Experts of a small language model.
Size: 8 layers, width 256, vocabulary 2048, 27.3M parameters.
Experts: 128 experts in each of 8 layers, 32 SwiGLU neurons an expert, 8 picks a token, a sigmoid router.
Below are experts of layer 3 (counted from 0) of a mixture-of-experts language model. Rows are named router (the router's row for the expert), gate (a neuron's input weights, with its number), up (a neuron's input weights, with its number) and show model dimensions 128-255. Each number is 128 + 32 x the weight over its row's rms, rounded and kept within 0 to 255. Numbers have three digits each.
Before each expert's rows: "gets" lists some tokens that make up at least twice as much of what it gets as of all text; "mostly gets" lists some tokens that are sent to it at least half of the time. This comes from a sample of Wikipedia text that the model never trained on. Tokens count by the router's weight.

# expert 85
gets: "S", " C", "C", "P", " F", "T"
mostly gets: " C", "P", "C", "M", "D", "H"
router:132138119096196165191099093065142127111130196085134139098076096174130185123104192156130099174113133090137139110083109129165120109070084110110135086178110137096182163144184180102092065144110110087113145136157147061154173094163055165129160113127161128075136105089078102100157094088137118172162113126121142120148125065161174125145186120139077101087153125133115107145123143136152043154118
gate0:100115068136145094106095166133140123114144128200115179128180067099145142122130127154133129166135104133143113035110138142191089140126152115137062109152069113126181090140155132162083052149136135096121111143123156149119083122151102168127119142035069145103157084165125161154148154091162102140165123132147090135092100111101201107142163087149155131131111131162106138171100149126145118149142
up0:173135138087116129053112131195142156125092074128117145128111125123170119154102160200123126147163148144156105093110151102132133154146106049119086094151125049092128137145103190143122081132114213109066161162103133125073171156127179189052137118121122218092089084121126077177126172162118097148104087137134119158111159136153169134099068127143051078126132121113116138126098113157081125126100
gate1:071124161113094146095121149074185163126088150179089117120144094115190130108175185145082117090150140120150107100167150129106090141148096130092127126159094154087146141122115158157118134177172123130189129110120108088126100128137054138140139103105110107086119121134201119157163124154170099123123110115162146109096121098174085103099162086210143093129130159083128174120144150123145114107084
up1:165143097116105163118153129121140123133160119154128145131117154124107141126065171073174095187188185159147116179127155056082142121148091093095145104088151128099083152151102111144187165119121172146139123120142163064102183118137230123073148156174079151151117136130161099130128161157106197130140151053080196121123146063107102164110162107110130168175146097128170106117129151094122179187129
gate2:182155046095122134136091103151104143140058157185120160085147114114167108131104128122050133137154114133102126106161070121120097199102081125134117098123087116131157139133122104131098129155166180123063151138101126199073129109153143158149101130140158134158115136103100148080117115136113120190143146089093072115114122099118138099157077167125074136116153142145106136140184082134147031085129
up2:224116136070135148127111138115122123130148079059174162110070107112175103096127161092160106157139132061099175053080119112129159096124093080120139145126104064082143101156153125155179143151110129149100176123070132139067146108104113126119093125122122092143136116097163083128139128132148138135127131107125096114171178121146122075142144101168122065133113155136138089137098072089099115171107
gate3:059172142137147114091146057116081120095197185084169095106110138159108106119115166096131144129117094147087113169138142146119152083122182101108209161135107174173064121212164145110101151115146166086134149152127114131151137122133084140144156176173147147071139071102118126155144160121107069134102110183123116113189109094140129124163159102172138056153065139170125140126143163135096085133144
up3:075100153154145125196119138156122194106148133150048139119137138167049137076057126101111125135128104116141114108165099135148098084134148094171119161143087129133132131119168121149070110144115146137204116063159141107146172122108087135093077110082139132067142100101126061100102098128163128095129168125141106152024130107177186184115126149132142129131097128148054150093083121082123107137124
gate4:085148176131141177140155071199125124181153107145130176131060051160114149169140104126108112206114150106173151132130129147091135125142085052146133165144093142169076151136145139158138107106104115079116126129117115112053169114168165110114156095189114076171162042132089064140165105098093119120117095155117080080114139104158149091056098147122112112082121120095139127125111124128076103125092
up4:127136113167122155143154091139098099144132151057125172140124141081115164182148090165139111122119154107101082138099067140084173170160151142191097136046151137173115151105109200110150129157100149172145179141228150183157098107137112128147129119113096112121103147161137103121124058091143147155112113173123137196150147141163108139045073124137079141111129190080132092136094105101091148119154
gate5:072139155028185148064094087127152148194133136203112138124104158107152096139092102031106078128110039115119149138102130171193166101139145101127153122101101150127117158133086078104080088127161218076111134117150108114062177086119135097126173145153098113095159084109080093103175103121126118071054116103087085158143125140118088175123162113141085131166121135045158127099090142107131137137079
up5:095133138107149107115094118082080128136175125143153170136094115099149180119155140140090117144111124112107099122131173143116120122132122065137144155107167155098152141122128166084158093110174147094117112154170079110088096146159141095123121137131164083113114113094184152143157096121126148129139156148162082151095170122115176130217100130166118155145102161154192137163085163127103146098103
gate6:186204108123136093161211161158130128114142145169134116111134135137118140144094217125170086151116100144145093118116086140128163156130138134115083115116115040122142127114183100130212132125117105114112121171144087137129120123101183135126139156128081093139109124131080138034094141144138169072166175083058107159122162144125110088155124130125127065120139086148096087134170160176089128134157
up6:154221145161109147172181119107153157123097093089119104130175135125120100114098157164111094090045182182145160079127115142163087188080116110109084167114155068154095076121087127087123099095096121168043116133190160127135125133153121158120092170161129195135153105041115180086128103129139149116092146143068194099122156131161104104080145108113103112092146118140117097165138069148096138146116
gate7:159125092143196140114117157092166137122138140113107081094063140121128169163180156069125139106159143166218221170113103085120149175115106048151126104192131151128103214116127097150089101108118116068137143125165120109119167126155087114154132116117171135130138198109123147114139039159153142135199070151120092133138037088105080072092141119150149141106143139061135103121182121157150106133146
up7:150146077155081118218093206145109095151141118117125135148079082107123130130151096165100173177096139180109077143125176113152142138066159147124152182072075129132181063126100178103160182104134103142128119133138132147172100075087147172078088124148137177137144139115182183160156117114144149089043129110107125107133155144115098159137103140135132189103082118149146167149100107115150157108122

# expert 93
gets: "A", "S", " C", " F", " S", " A"
mostly gets: " F", " C", " G", " I", " H", " M"
router:183116136093189153178104091118090065090153197108119136089102104190073195145089122175158147162117127083115138098087132115169118166129090113118069106119079115119153164120144206123092106150160100115109155134151093085120156097173071133124127097117142151060144092105093102124153138123143149141185143146113125164106145057180151102124131077088073121092183170159119119103103112121139034140124
gate0:137131140117136168193125104103159155166172139094115113144119169095183115097180138147076183140121180177182164127141122093183115190153128178136151159126145050118181200161103185130095100146156139157079122178185093110066160097145142140176173107159136162078136114134163127132112173121143141157095204137034107124172151126116067118161092122170139084144138151085113106135122097105105153083075
up0:139080122102109135121151145168100057064125148093127186121095118117095168198085042140166119186131084118087053171131144099096152109168142116123138138141119145135085123089095072144139125163099159057131158090188133168158079173102087095097123173056125113192122106146079120132158087154132118106126049126124125165083100154148131142102196095150133114122098109082125188163127143135137143105155
gate1:137130127159145101163106108100139112155111094049185103132155175172151127100151135045091122134140100088117064125153082129129091107078134086129091127096159109102122184177148079043116176108148103089184110126100162112169068074155092069167077085139047134088066130152107112145058141097072131095131083140090101129134104146174146106146124100132087125116139125154124070140064135151095131076107
up1:165095149122097136092099164159115115142169126219095128150108076098131091119106110140097128112078195200145157103120154138110166136164171103138137125142089146131137067082117180158135107164104191162100158148098104134092197203115131138116184138117158144142163102150098107093143083126142067110133200109182105117080150138109153172089140174145116105133114163106137194158202132126176086141130
gate2:156099145120175130142155151170131140155120118130160183132121139123113141125156136092091117115189172141125174133144112075119153135133187136190157165109120121094116180109096183104109112093155130075112140138173149061156147128158166152141112122122152158111118146159155109182104159092129167139102127169123113139178099145094087143136044129110120179157143132147186084108099190117144079118116
up2:101129140185119161113165093139120145136157156120117157127112150136189117110130082135113161143107128062190194179169126124151124133097172147158114137071139152107242124115059210078162091073132133092150136147103147070140164175137139124061123092109150170113151138126067082132150140138073139104111166097128152120114101114113170110103120086103134167163081103099172092110115137071123118088112
gate3:103202104113139139184111117118136087154077115164154155078131119149124102169101138129148102179121056075080118187102126140150101191132134096134165110138141176125137119177114139098102134138200109139109158143118108079097119101130147113167147119174108088143147129161096104159079113110093091137125184146163083165109090107165116122122164107105175043092102179176100106179108129143088130124100
up3:122131082081115113164145151124159113125142091159112134164140114132133117170124101124140094077079131082167116159102167126140125110109157150118157144123131162163093101096119105065101151094140120104113182167100172105135123127096147094116147100190112083217150120148195143167061071116125188088133200118180167174119083154106113119087114179104176121112072138099156146162147104127117158196124
gate4:109137122148170144132087080173173139178137098114169100117127123077126096109147150162088195139099144120157091192144178143151107155169097110194124064082116116145136072138112160098117050166131098152135087142107090178165130155171095157101137134105107124078180094118102064152121156095123155069143105134144114108075115129177167093123147113157121180139080075130169138126142092093098140178072
up4:079124107148089092165131135142105093107163083151093151148130080140136150166153117133118090131178127133085164067121064128138195089105144152069151160149075153125090158117163107108102158068111124125133186136117191094131078146136133134148105119119154100201095144172128214117102147181081110200088165136029154184162095130102096184109109127076104106081160135150094147126111135149110100140128
gate5:146164156144136135180172131147141149121130087146107134133186095130107149202130109191095072106126132144161090157192144104159109144048143134089172099130154126133124168117100157149151138050132200146090150166122118140096074117117124192094133185107131077116067122136122150137122149189139162038104108127086114157096158126188142124116150137114134075093121107159171134134102144137081088125116
up5:125131129164109152118078107151085111104128156083127120094093149167145132059159157090180150119120117078098186062080120150080120124130156055178132152080160129111124081110101123074111076179124113155164086104100151119197169140136103078164126077157099101100161137171144090162093102065097128198139133122120129125158108146151108068097119106105138130159132146103088151095137129154101129097153
gate6:075065186132111086179143125156096139207109185131153158124204125134110163109151137138081115115193056169110147149172132138134113177077170130166080165144121177159150107133186152088139134169164118173095073141188131150170094137140189099175102107078140094101091095144089121094104118128181103147133155150112098094083169128107155099166084116172161080181121155115117158117143089168058110076127
up6:096152134147119174148151095167125125106128140121097081123114053071121139087115092154085082137106163189078131101167187163126177166145097114153073188168144133072119114169106173106144097104152182156144120084127173068172098129146125101095089116110116128136125089075174150121107102113159129161163145085109112133122108140123147081174112133169101119106128153117088119171101083150102124133160
gate7:156131127097119059128117098129123116155149168091098144124144171115154070173063118103075164126186090160099117128137130104108197137094131157142161120123102112113132090094062142107185149133175176128078185147156124122143110110152188135120108202119113164110150145142057098153148134130053149110128141102079131117120139122161127073040110103172116150153141173150158096140065166117079161114126
up7:149127130145090182041162192143064141136136166150079126139122109109133116112150191111087136074092178147133129135151128119112162110113093139081048121122180110160117105145125155125090096097101209095128127096182114146132192145156140103124151156133123137141113193131075112098114118131110095182105085086138098160096185084127177160089097133158148094211127086114181113150109093124087125115189

# expert 36
gets: " C", " S", " T", " A", " M", " P"
mostly gets: " C", " T", " K", " M", " D", " N"
router:107132134125223117134106139146136098107122164143085154106070090188145151129123142168167132136068127107116150106101083125122087155115065108130070122123138113125147183162121175137084118148148125153128175154133105077144134128150034153113116078114146121041157095102099124132130145076107103128169119106123138178113138080146174115158158100067069148101170122152088121106119114157123000111129
gate1:132068124136110140077138175166128157096097096112106123165111129137121107172131116110129098143158164151159087106127073148101091074135115146119158124145121198124147184092129141127124082134154109109091205073150131083156158090101155149140076138181148107107097139101083064149155171166189152136058087118132159159087125124065114135130135142082101146125153093147114162090213099151124079126080
up1:115157149182125190134110066123097158155117158120175164144125121132150093128152156168117164171127126043071171143097112163102113127152153162116181154095147186158176109122129151138123090174126099122220194130132101052056135132102133148133144113106150081160151121164110090117137189131188117100096139135122179127128181114076141090098137157169069105137122158111124150134152163094122119077124
gate2:190143092194141078174104118105161141157171144083096121118078166154145152134147127118080135160111163138128215142142104054123131110041115130189161177109091133139149166104056181077133138061130145159116126084132116111194154150102151104152134128099120137162109125128134095155088160169121146131179113108121122123092142128183112172098075140135110147150144079142157176144113118056107068142117
up2:109149125122123121126142088106126117095068136071104118166135160138153170100065083076138187100110116136174105161154131090130113082161183171056149139088123085055172110144133171150155091124059122095158133142170103089127115098099106169172135182163076143086130103106191124180165077164143103097129136096081132146147136144096095108094114181118170168165102072048103130131110167141132200122127
gate3:109157182177176117063100125166095070149112150138149144092121116157052158123109155096140126156075112083209133081147119128105094156145151071126138140137148174131124159135186165110151142107115131100177140107128078151113171082143101168131165085124114080072170146136062058181121079130110086160138113110126085152132116079133150083167153122115166130095103180156093150149088126105122083076148
up3:138100157131131110086150134112087122103138074101129171187165182117071131166122138092119103079141175075158175127158184073188137120164169143140173117135160133147122119157194111097170164118110163102147120153120190167137151138129161099070172111132072119170152181152142117151076046139133121151119174121157161142118161140106132135155092151095134120138080125147167099110103079150141153154165
gate4:114098202086182116119123185121171161128089149187118166156141145129167104132137145107115103121117080146122076108113122127125134156144139077125104176145099143115182097157082074133134126136151179155155113120078154111102085140106137087085128132148113113151178133198160092107146101143118093114112085124104121112117184168147156144191084105137096173098109129182142075172070079097095132127165
up4:173102140150070064195089149105093098125179153117113139120147149052112122072134066162127183109150148055094150131165181110133152122099142158163118165113122068113134073093112139097129124146135106155097106131126075146148104063123133168147175087061105183155108134096153071107159152165185149158117123136156139126118112115151061097147137169120190050138120127077139153093111112104102116110122
gate5:138108156110154093155119189142145130090166095180099144139140107103153129098164120179146088123109076203123119131111104112081117135191076098188109173109097152114146155155172123118131112117153088132120103124111129116128083130092140100108109101099121090068092061083101165142235141142105060128101145150166091111126186170126144124130130092130101114125141091171111098116110107160116089139144
up5:141063116117144075155128191159177169113147123174106155126163077102183145114153141138159101136083089148094110084086130141088072136137091098128137191100129161100172131153183113137075126144147114145106131094095146106116105141069168136133098068071140094080113069071126143170188135137141107141096100110170122095149206151110137075146098131115095094127137113134077091095153140122122059118166
gate6:136128089069108165114170078115187116073134185090178094121104088162176170133093186073119099131133069112131177147163105131178124110091113158100141132153131066107128185039149144096191097181129068088116125125178131116142118098154135109101172138129148139109167142127097142130123158168122180147036152140147109086100126111141097106113113144164151128170143132102174084131142119132163118138123
up6:140094082089138110142111173170177094171075106138141103137160133130165188190182110175115084099116119107166071118124094146136158169165095127108110117135114150101173101110174085101110099140128126134147153147173187093103098111142119129154129062104153126128087149122163123068209056101092163141102176082161151156061103111075084187126117153093111189091126103142177122142193118142200143151141
gate7:131127138143158188167112132142150135112120111127122165138161116096156091162108106145132113127168114134112142186183119129074098188114072161186134114114103154119129178198121084104156176150127072099107115093081151106169129097148144156167138099121092125132113147107106076123198124120118115065160128153158106065166136079155138140118131100072098168087146178137079092113113070143133087143122
up7:121086091111146148128130100166163117156064091110112110165202118093163066141130113178133087076189132137149131164176105145049139167147113169136084156087106127121139136147106049128185169144117080161113107080118173089207147143145144178151112100094093154116098128118133098134110131119084135067120122122172109071147138136179127162119133101090051177061138179125112119130091079151163112126144
gate8:143164143104052108112128098213117161173140145142140165116114102077099096067134119083119187171119135182058149124139144104136162108099109125118122120174169121135106146157183151134115144114193089151120141154116105125188163103149113161131078072088109097120159057092112114188102102141100151130119114221115105120190114119165151094145066124134103141187134105173134146083109156119088060120108
up8:186175127047097071139129103221059164149142085133196136120142106073173124074119077124093150158152131137053119126096145136113145103144082087127136150148138125126084148151132172123122156136143100179135103132126139120143130119112093121108083137092146105093150120072129169160134101130103151130122111159144131107141164104157163100096078132133112153155128098154168157140158136128115075109109